python train.py --n_experts=128 --experts_per_token=4 --d_shared_expert=128 --router_score="softmax" --routed_scale=11.5 --balance_loss=0.0192 --norm_eps=1e-06 --tie_word_embeddings=true --optimizer="adam_variant" --train_tokens=496600000 --max_steps=4775
Below are experts of layer 2 (counted from 0) of a mixture-of-experts language model. Rows are named router (the router's row for the expert) and show model dimensions 0-223. Each number is 128 + 32 x the weight over its row's rms, rounded and kept within 0 to 255. Numbers have three digits each.
After each expert's rows: a language model's description of what the expert responds to; "comes before" lists some tokens at least twice as common just after its tokens as in all text. This comes from a sample of Wikipedia text that the model never trained on. Tokens count by the router's weight.

# expert 47
router:079076115148062119147146163150195153124143098111178104159108155165093122144139135108126147087097106109085163080112140105106143122159088074120163163177133142119142103090185133131148169148116158138123080198149095141153070137125124137057112085183071091145134094128111153114126141154104110192096119161110093116026168074168167133093076078141171138177176115088114148129181093117117166152132135114168170155144131123172154119082116173172159128145144175160080187095148159163113105098072113148121162094107127112127095155127146160074089142134139154161124109130092145138182067106102069136147175159054141086126089139089150130139110097168153141140112113096160126193160168128179093138141
Description: Closing == or === marks ending Wikipedia section headings such as Filmography, Species, Track listing, Demographics, plus Award in award names.
comes before: "-", "The", "===", "In", "|", "On"

# expert 59
router:144080160118164171079069158137138134111148080084143135104107108158117168117100094122163118089166112149161181116129195141097148117174150078147100194193087146101129166160114110114148076121123149119145155100117139094169103121062153094088172133076177102124084127143118135140107135134117165152081147163117165186089190126145153129143104163114174157118144063145163112129112136089138110178163075137146097173140077155088089155154141167126127160118166133113123151160110169177098080154121124110098168118147157128141089182122137107141094083175136117151112141119135138072174141183124068129199142156077119187167142143107122137181186125197132135203176119152109133144179140119152128227094
Description: Noun-forming suffixes completing words in names of organisations and titles, such as Regulation, Formula, Joint, plus Museum, Society, Episode.
comes before: " of", ",", " and", " in", " (", "\n"

# expert 30
router:139185152116144125167133116139109122156163119153122128140100151111047124168124081176119123075159151196163159163200145085134154135079126150117082159165115140146079129118093108128192123116140141126118177087134172155124097128159134127138107178162131119124092115150079171162059097081118072150097132149119176124129127127115133186170163093141160101127182107085142156137072121161192150104104147157082137157147078159105110099192108089128148175083102134170117104119054159110147118140173112126080157175166129103095170131124118106163175140157165118085156074190113094170114157144089092096177109065086181083155145190151192118113104135093158154125144155085171174142088135130095162097110
Description: Nouns for schools, institutions, family and offices after the, his, a, such as School, University, father, labor(atories), deputy.
comes before: " of", ",", " and", "s", " in", "'s"

# expert 13
router:133134140128123149179147089157131089041127150176053100150131126064158102093232177178152107141059151123079146129146107169116132109137135113107155109136108131114152138140123119162088097133157104099040139123099089165129101141108140114191110131139106139133106106095144136074148106191125119131097152160157095124000095092157082137090125101128122163143160160173138143097125196147161118146180136124118146146107168171173151129054095177113124161177084103109103091132180085166135125151101101110158129087120087130131140145098142113120116150138158074097125154164146167077143116164126143160116047136103136181094154137128139161152108157130138131162104161086144062115156124156160120073165
Description: The first digit of a year, 2 or 1, after a month name or table bar, as in February 2011 and | 2015; also Asian country names.
comes before: "0", "9", "1", "2", "8", "7"

# expert 52
router:062103141104101120100124138074134104127068119113178112136191139163098099164101132166120144130146093130121090133120104165087095089163148096138187154141090165147192143124131158124150101186139100161148155087107081108144053145064155128102098074155129126147139083085140130147131187170143124105137171137110125080052172088087131123167097137103153195146074093160065143129129137107117137129181164097164142114137108175193111153092133143111111055112155134183147094182101176074106107131148114123145158070077048188147115151129096059140105132181098164130099159108095156154153150170113130172110109168142134111115128179151107096118174156089107136149099112088062156111141160159139135095122
Description: Colons ending infobox or list field labels such as Created by, Released, Genus, Species, Country, plus semicolons and table pipes.
comes before: " ", ":", " UTC", " www", " A", " D"

# expert 54
router:136094084128115141152096087104142131121080102088122115104091163111158108123155129094109131103122155131055136079111108124117147136097148108094090081158082116133140092114080122167075119126137068107010134173089105165084034086079093134145100111128079102072145122123143082098108135107091105108150086110146138130029123076110120049150117102124145107114099107126156098106114149090131123132130120127103125142066149138121159124069071105094149039175067133119105176158156087113116130105141052138125081099140045140130083112076084102082102107145105127108125151115112156147154118093119196091081063104083160135084109138155158085126086107135129149147130122132141156147117127098127127092113
Description: Periods, semicolons and paragraph breaks ending sentences or list items, final year digits, plus -ational endings like navigational, rotational.
comes before: "==", "|", "1", "2", " The", "==="

# expert 44
router:080097163068104053164081198132131063114117098045165108145114070077158143139175118085143149141098088111150139076137108124113154058095126078076095161088164142094111100107156092127108141157087071119168169140100173128118098136152082131137075140131157068135120110129120075130176100077150161063108166194107096079081102163197111113087117166140135123156139114149164122097105176155090151143165181149138122148171154086150126116097099136137121183166118117154141149160155114166165182096125172161139109096109098145161122124152121073067137108156087101163132120083107142091111127150133164097148139107134095108166144151112132155103092151120071088113172132144089172082165104152144098156094
Description: Final vowel pieces such as a, i, u, ta, ha and ia that end personal and place names, as in Ital-ia, Lind-a, Pun-ta, Z-ha-o.
comes before: ",", "\n", " (", "'s", " and", " K"

# expert 60
router:151097117114124141084144129087180164120109093087129107072078125164156121130116108086136119098153126123079138045152173096116084103112115069082116082151139092121166107129112182143126117124117062097096119142108146198060097142138110096129117122139100121090103154109087110114108064118096120139134115080087104118066122119082095090098132118117171180115078082122106135137108143089108139182106111164076176098070165144116095096104078154098119077141101111146143151162132100129154077182128079108101119092096071175149113103140166069086152148114133149145072144117128183159148113084122150077098099058090102112057111188152072112156135071146138115157098142137096177184145167141165080085111
Description: Prepositions following a verb or participle, such as diagnosed with, injured in, died from, plus word-final endings like -age, -ape.
comes before: " the", " a", " his", "==", " her", " an"

# expert 12
router:107110080145106100145069127154147126115099130123070089081096172130170120127125130159094109116113171160115151067107176093082140091137108141057124101152084149151134077157076124142066167171133128108006122104081131153087056115101097150152108119128106105087141102077119098119081101115080121117142094114118110127055103119157157081134058079127100178099118117131091117101147121086102084114150119149126095101077152150131155129075077128126087043129121142115110182140115112105118090166110050133156148076111049170101097091089133087127107103137137134108113155144113105168134090124114185079061061078081143132112118127104130134170100123136155144123099112109127122150117110120083085095111
Description: Single digits inside table cells and dates, and mid-word pieces of place or personal names, such as Bl-v-d, Fontaineb-le-au.
comes before: " |", "–", " |\n", ")", "5", "7"

# expert 14
router:077139112125086117181113138133149110076087080093115124121079155129141094098098132138147111061122153163102117100117118128107113072150144130111088113176064184137145110141089099143090132104117086112012121161132121165076034110110090101151081098145070116086124105081106119125107107137088096159108130114078092094031097119132128070166098088117101097093109091119092112121118151138146080169133081130123129107084150130144108131078094111109101029116134144134092143136098081130124106157152039104118138101095035157093070096099148119120063168097145132091135138133104126154145111129087145114113071072116125143105172124116117135168080085143115129129115138107177110165145133102147120087113
Description: Dashes, slashes, semicolons, commas and pipes between numbers, years or route names, such as 1843 – 1845, SR 9 west / SR 17 east.
comes before: " ", "1", "0", "3", "==", "The"

# expert 57
router:197090160135152075163120156131138170128108109083211070121119159141129168055143091108181080161146137152150136140178129123111119119144142063062152159198165156138173106132181170136139161161144098119158129131107113165120082087094057135109138070116127139124128125155116172170113121192088125093131167158139138161062128083152173156156112128167167161137141132127096165186123146109089154135099133081197134198147031141132136155127150098100109097143152164143128137097146147107106142156097122125139177144139085145132135126138110184069109136113115073137183085127134104122133072107127106115135167118139139074142085112110114111145174075133210160158088108176149080117134103086162082155105
Description: Plural suffixes and plural nouns ending a noun phrase, e.g. cent-ers, symptoms, residents, teams, -ations, -ments.
comes before: ",", " of", ".", " and", " in", ".\n\n"

# expert 23
router:085124113112122147118205094125159162091077142111106138107091160110114066135095112123127119104181107118163098085112159085096196096143106154088094090107117073069107089145109139197152165108184094145086133147126122120093118099095162112113081183114134116084080101117110092095151167066055136097121103106065150128088125110128179096114133082133084119096174082099109164128173078092083134102153127092072122122110148083115165129123082134086122081147128091134171112177101150101100129087114111083120090154121072112127058089125088157133147155072129112118080107118135130085121138131095149139086126131119154157093200112074161141131156130122065175164124116113156086094121080102093090042116
Description: Subject pronouns he, she, they and his/her in biographies and plot summaries, plus adverbs also, later, then and word-initial Re.
comes before: " was", " had", " is", " also", " has", " became"

# expert 56
router:150169115152147164133143120134173097196150146179106114112115199130078130157087123187144132163156091208175132136134163153133150134175124134138139107121128105214105140106090170157179062076162173119135141106141165121169102147118184126141119132159181111133132131179139192181130189053117115137111150084120157144129054119115155103151102106127097138104165078109170136121103132120182110126188130071154107122149099171120086110153135077137152145095065121123100135108073102135096158104140096120124132175175186108192128089163074160172141151122182172081144091165105107114168172123086103130118090111207112134154114147138165116141091137127143145143179146113199136109070125157126131137169
Description: Singular nouns after the, a or his in sports and organization text, such as transfer, club, season, match, company, defeat.
comes before: "ing", " of", "ed", ",", " for", " in"

# expert 49
router:119106077192144146157145104128129135124152049111143104114121104118154116185138132129132121116101113139130127092138072105098102131088149123116149080174134123116176105137150105151163118161161113109088141088093080144100020130115087174158138097157086167055141084117130103167118111138073137121118108179094093146025152117176129097155081134135171102113105062106114175089160144098112122164140108115173102070086165169102161097105090154113076087156084165084128180113098136154133104093161077139124078104081033129100121139113145105102106150117073105135091124137114134108143145081099184099139129133079147134071144169128156131188097139182178072111093159125166119165134113131181100140115
Description: Commas, and, or, the, to and However between clauses or list items, plus the day piece in weekday names such as Tues-day.
comes before: " ", " the", " as", "==", " other", " Mir"

# expert 25
router:161152180119111123173154083165094117076128130172078102181138143126120060105171126133187139182099109113068159121126113082170135097146149086139132113150099148154121080144138119184044112078177125120064135142108147130120147095138112166191107135119175105131167148090137141102162128176107143116105111078157119120076143143172061135106161129149161188112160114166125110056120143145166145107151099131127172183113103163163158143148161148073146137153074125088145126163170086100092066188142052123174104062146054178103160151159152152083134124159070140087115114111134149130163095130166143118072147104147118170116132174126145170097116097120130107118078088159163076105146165160142128147165
Description: The 1, 9 or 8 at the start of years, especially after born or in, as in born 1948 and in 1937; also Succeeded, Wars.
comes before: "9", "8", "7", "6", "5", "4"

# expert 35
router:091095130116145084144107079113088142127094148106107116122120151109133082132110089127106156117127161160092126104084156095113157096150159117103120130162075132096185099128083118176133102156135077087007086120079140129088036161094083134127131174144099150084154089102129103114121123158047088143137095108122112161040139105146108080124136099121131138106132076120137076090164102123147142117160141108112114118100150175169178110062048115133076053172097136118080143144140095092127105115162046132151112084113037114099079123101143119094096113173105147110113122104106170164155101114126168093109046096114126147130101112122132151179122110169124112121080113111181147155121131096097143126127
Description: Pipe separators between table cells and digits in numeric or math-heavy text, plus function words like of, to, be.
comes before: " ", "}", " —", "|", " MPC", " be"

# expert 17
router:061107084106093111114100122128153121099056131096057121118087127107184126149129131120135100091112095153086137096106173114108113098111100112112121117162046153097159150126079159115099116130152086088008123119100124152101048112117104126154072123107078125095070114125114089096127125106088131155106128092086080167027095119160143106137132057085107121079105112128100132102119138119102067139131109113121124099104170111077162098066075169134132050127121093149147134165096086131143121129130040087121126115136036131105092094132143120098093130061131142119126140102099131117165117149098130107093080082110108109091127164140118164204080106139140130139089099119155116114142114124083133109106
Description: Digits, spaces and Final column headers inside score and statistics tables, plus some was after a sentence's subject noun.
comes before: "0", "1", " |", "2", "3", "4"

# expert 26
router:064141132144166144116135077106171151168087194088105147162103115157134128164122112086186064060156135194120093118089065087145147136139092098117106112142179127114145120134159139114166139088103169149112131121154128180143094100114123147104132121071145149117104158140150077190159167131113157101100121142105136185091164128077171150181147107145151144104122062157166133114162109097199154143134119076171110106147156108071158168082122082107108101176119100182110127104106161182078121118065079183120120118175078119123094104115149154115201132072120172138129119166146098156122135107116141088120061115173085144070155134102100155147146095169145135118073096080145073122138127194169107130085
Description: Auxiliary verbs and relative words after a subject or comma, such as has, had, have, which, where, who, often followed by been.
comes before: " been", " a", " he", " the", " not", " it"

# expert 62
router:062103075152117089120070148125116140087095096142065113146055167101143135116148142145086169106106082102086137112108110101164149069144138103111129111109064112079187098119092124122080120137123117107055139097075160177139049099094102149105078138092072137096161095143123089099147160084095143132105118108090122127020091143121150096143121110071126136139132115189081160134100142126165120138102080125120154099096136128087093145066069116089171071134144116079106145123089145100108075154106047133131102127154058111107113101119108058092081118108144136154127164095116124148080134146123168133115083097054117127131177121104165122190076125130125141107103135090117122166102107091164133125122
Description: Sports-table country codes and positions such as ENG, ITA, KSA, name starts such as Abd and Moh, and digits or commas in tables.
comes before: "|", "0", "ul", "4", "5", "med"

# expert 48
router:085114136097118170161084122098093145122091130144072109128069138131103105109123146112123137089096121147113077058142138119126118102120119103096111102137094112126146083154100153111106081139130114112026117126086119158104030084075103117162066107126092113070132117099137104087146151131105108157104093127093102116012100154141158083117124061097097094088108115087083122110103099091093106112107118151124114071079171126132122143061067155101130076152115126133078141124113111131079137142143030186143123116141009112148070115095100127111077156133129127083155137118091146129169141140114157151136088079107130117133109122135146115179082123104102166109085109112145124160079154166128106096103
Description: Digits in sports score and statistics tables, and the Jo- opening of first names in lists, such as Joey, Joël, Joel.
comes before: "0", ";", "5", "3", "  ", "4"

# expert 7
router:075155135158148120102125159120091149086108057123144128138101134169120142106147124161140142098121146161107107095116081083145116144146136107093076149136132162129152149160154150172090161100099105140047178085119072128075050085171119135187111134142145095078122103125130084141177132141083138112158113167092099125031138117106118118155124153135154122147121091074124137099178100127161111150117142112159115108147144103168163146058142079158116074129147146185129136133171116170181147104106036146062149094159059175108107148085138084115125097142158138120119191137168134211180116093058147101160084061127104135132098105153076138162154137171130096098083114089094143112171152148134125169109
Description: Degree, minute and N marks in geographic coordinates, plus digits and units in infobox statistics: 66°33′, 39°59′51″N, km, sq mi.
comes before: " ", "5", "3", "4", "0", "2"

# expert 18
router:087100087133117100111067139113186150110091117126055077151088160080149099127103130143099112102116138152102146087141134152063107080146125123080083113152063123125169099154087124109095107136109123152008129123122111157103052094096084093140111092119122104072120142070125095124128112120084118093143107092087106141041098108119154094144071080072112143101095132103129150087127117077112126132096131101131151115086167163110100125078102102132115047135143106180071154161127094114106119137106043099143124095117039107069065103144121129112104130135132129085085153097101102140139137166113170143095099090079098132111109143165107102178080097136141103122092137127146196133147113116112107083100
Description: Digits in years and table numbers, list dashes in infoboxes, and of after loss in military or shipwreck casualty reports.
comes before: " |", "–", "5", "3", "4", "7"

# expert 61
router:098140157154115109124082096098129156105082150120169099067165160139103154138097126130122171116093129138082086096089093124121082106086169160081167066168063144122180128085161164107127183115131087116116148094083090136122050078094115110166136127127164118137191112105134153084152123165083129093184122148161106095031144076105158114112098124126085128137172106103084074124180105065081097179137159119155117085135164160143135071064102123139066128082120131102142130121140183065145141137128049154126156092065061147136078162119103101164082139150111153109126128127102203145152095154083142155128085109130148118166108157127144095148095150128152103142151115091165147139121155157151135101088
Description: Colons and (s) after infobox or taxobox field labels, e.g. Position(s):, Phylum:, Length:, plus table bars and record numbers.
comes before: " ", "):", ")", " →", " A", " Arthropoda"

# expert 11
router:068082118079090093134135175080086099110101176092138165125189125156179111065088144134116123125105147122063094102142139104136089119162085132156160123115110150126158175112172137151080131163127103121093095150146083183175048075078173119137095088170147107118087098108191158138131164193074115106144106074145147086071173107141145082134152141120100146172109152156064157173125153166130167116194140096131157119060161120178099104101092116155123115113119108185140142159146115110163123088134074138157145075140027153146171092123162118121155155120117153102101164162086146112088114167105130144163108121151129111085134144142105072140115162110142117170140160110109160099090192106157154105099
Description: Line breaks, dashes and brackets ending or starting fields in infobox-style lists, such as after Country: Canada, before Born, Died.
comes before: "-", "=", "age", "aged", " Died", "Population"

# expert 53
router:210133176151151154154113108143141127116097070162191095114209156200166119134158154080120099111128107061120160176107176103107136187155174048107115108185134176111116146154112134132125182118141144146185145112093145152192102177126158137093153160088113160137140152127129189141116146118100155114108158134130110183105141123124068165097081150116094081093108117064175103161116150121160072124131162145152070147134111087056158192066106105160135079096146112094143141145183147099096117143088105137088112118134103122104157151141132122102125110154117164143088121080125116162156125126103148131172187071116134041127113142117156165173154089150152103183128073128153139135116149088103083155158
Description: Past-tense verb endings and reporting verbs in music, film and publishing text, such as concluded, admitted, published, released, wrote.
comes before: " by", " that", " in", " to", " as", " on"

# expert 22
router:119089152121114156132089136079123138069085129142054098102114170124151123145159158118073111156085140177046139059134141092159095104105141138096135134117122128144192094171106114133082129153148108123024093111095154198108044106121177135161142101128101118096109114102159125138094101134102115133133144082140112078000138128111147092129131132105163141130144137142069095182149127105108118119075129140116135126131121124198102115117077151162164062143093125152101154125103094122074090126178065123109119088120054175153137101118136071139129165135158102100107132102087140167128080164145148068083121107105102137086145188109162071170135107127130172107134111131139125157165121131094102090106
Description: Last digit of years in birth dates, tables and date ranges (198-4, 196-9, 200-2), plus closing parentheses after marriage years.
comes before: "–", ")", " |", ",", "),", " ("

# expert 32
router:103095150091136085151100089181129108153086100117129107110083116059126130144121146146147159078102077111129176129137118115123140110122087118121123118187085057123157060174075127147130144172126125138073091084112097133149015092155109135157092149135079136122080148154109160118140134135090111129132129157153090130005173128143118116138126163115198122110115099113091136126105165164095106159136139155197093132154166173081143134115089154147110106165123097134073094106080065132137150123137055150135153133163056150147140098137140115130120176118105145121157185100105126089105138152057076122104050147100166100135107137100147159107143061132104138164175165141167115102111081104086085117137
Description: Capitalized words such as White, Summer, Cup, TV and Brown, plus symbols like % and byte pieces inside Japanese or Chinese text.
comes before: " |", ",", " Olympics", " (", "\"", " |\n"

# expert 0
router:130177161191116159156169166143119090076047074106066132109087094172097100135120103150191127072123119136084103079084146128142146114136138076092057092124074105125114061132106085129151147106151118123033147084162136160124077129112135083180076106112070103152095144136143124124117174112092085105097091157134131086021151193073144092175124131149095166106121143147135145109153135146155093145170089113119140148156069138094108102087134112162106156140104141132093183104077110072128127104165074129075140115197157069129146123143111158133131155130167115115105146150166107127180114174108118115121156093121125088094156107075125164152135139135107173126140124106107097154104134105154112142067
Description: Born, born, Died in biographies and infoboxes, plus currency and percent signs after numbers, such as $, £, %.
comes before: "|", ":", " |", " in", " |\n", " by"

# expert 5
router:055196052126160102150177129098143110170116072110079171146092160117147091098082101145145087065161106190119159102148096150141105104131162188170091098096117140156090170098085045077149114100083164151110195120127180143087095121137124094143142137164078138096102135115141133167146099126132087109113102103106113118080158084121147083109095095108094070161144150090096123114094096163104096089135113126061137090083110138108136090109159139084122177087116140167145109098163125136113147117143060115088139066073106166098155145088103154178135149167120113127155143081118194124125099110134109109193142120127163165097172085111089074155137167118168134126183132082130093093123098150108086149133
Description: Compass words and location terms in geographic descriptions, such as North/South in place names, north of, eastern shore, Location, region.
comes before: " of", ":", " Carolina", "west", " States", " America"

# expert 33
router:139147129095133143123149069072161105187145099092121092135166161141166110119162142117126078050191128129135141069088154086204121124103124075124127076182173166155150133112145132112165140089064204152103149113145140164104133141101101119106104123100156083145129195112088108138175202068126127129147138150106121132121158170087149124143145178158095132059134092066113130116091087133155110078112107085163121087160119142126118171048147115111132100110132118125143129098128118140113154143100036162116102129164162128129088185146148185108154114066089105198127085151078084105145154114161181131137147103148100088097098126088118086168169149151139163151159081084123109133146148145153079154080
Description: Main verbs of biographical and historical narration after he, was, has or and, e.g. won, received, taken, became, began.
comes before: " the", " a", " to", " in", " by", " his"

# expert 36
router:099097096104113116145090107146129160076061096122065088110066183108154094153151120109143152096117163151087155064096156117107152105132124155076101119142056100120164098116104150131090117145144113126021120152075159142108057077090079134141089104136094146054129132113129087081132117147087139129111074101090117135048104097119144107122125068110136120078125094087110134102099158122123106128106090129131125104088137111164147089050087172121105018120092128116100141105100115123139124146124045108138137089145044121095087075122129107108083110168136133139093151097115168168143161141142133114096065070108132131163116125152125117197100120183162113134104098127161132157098120140111097111116
Description: Blank or numeric cells in sports and racing tables, list dashes, and as after just, as in just as much.
comes before: "1", " |\n", "==", "3", "4", "5"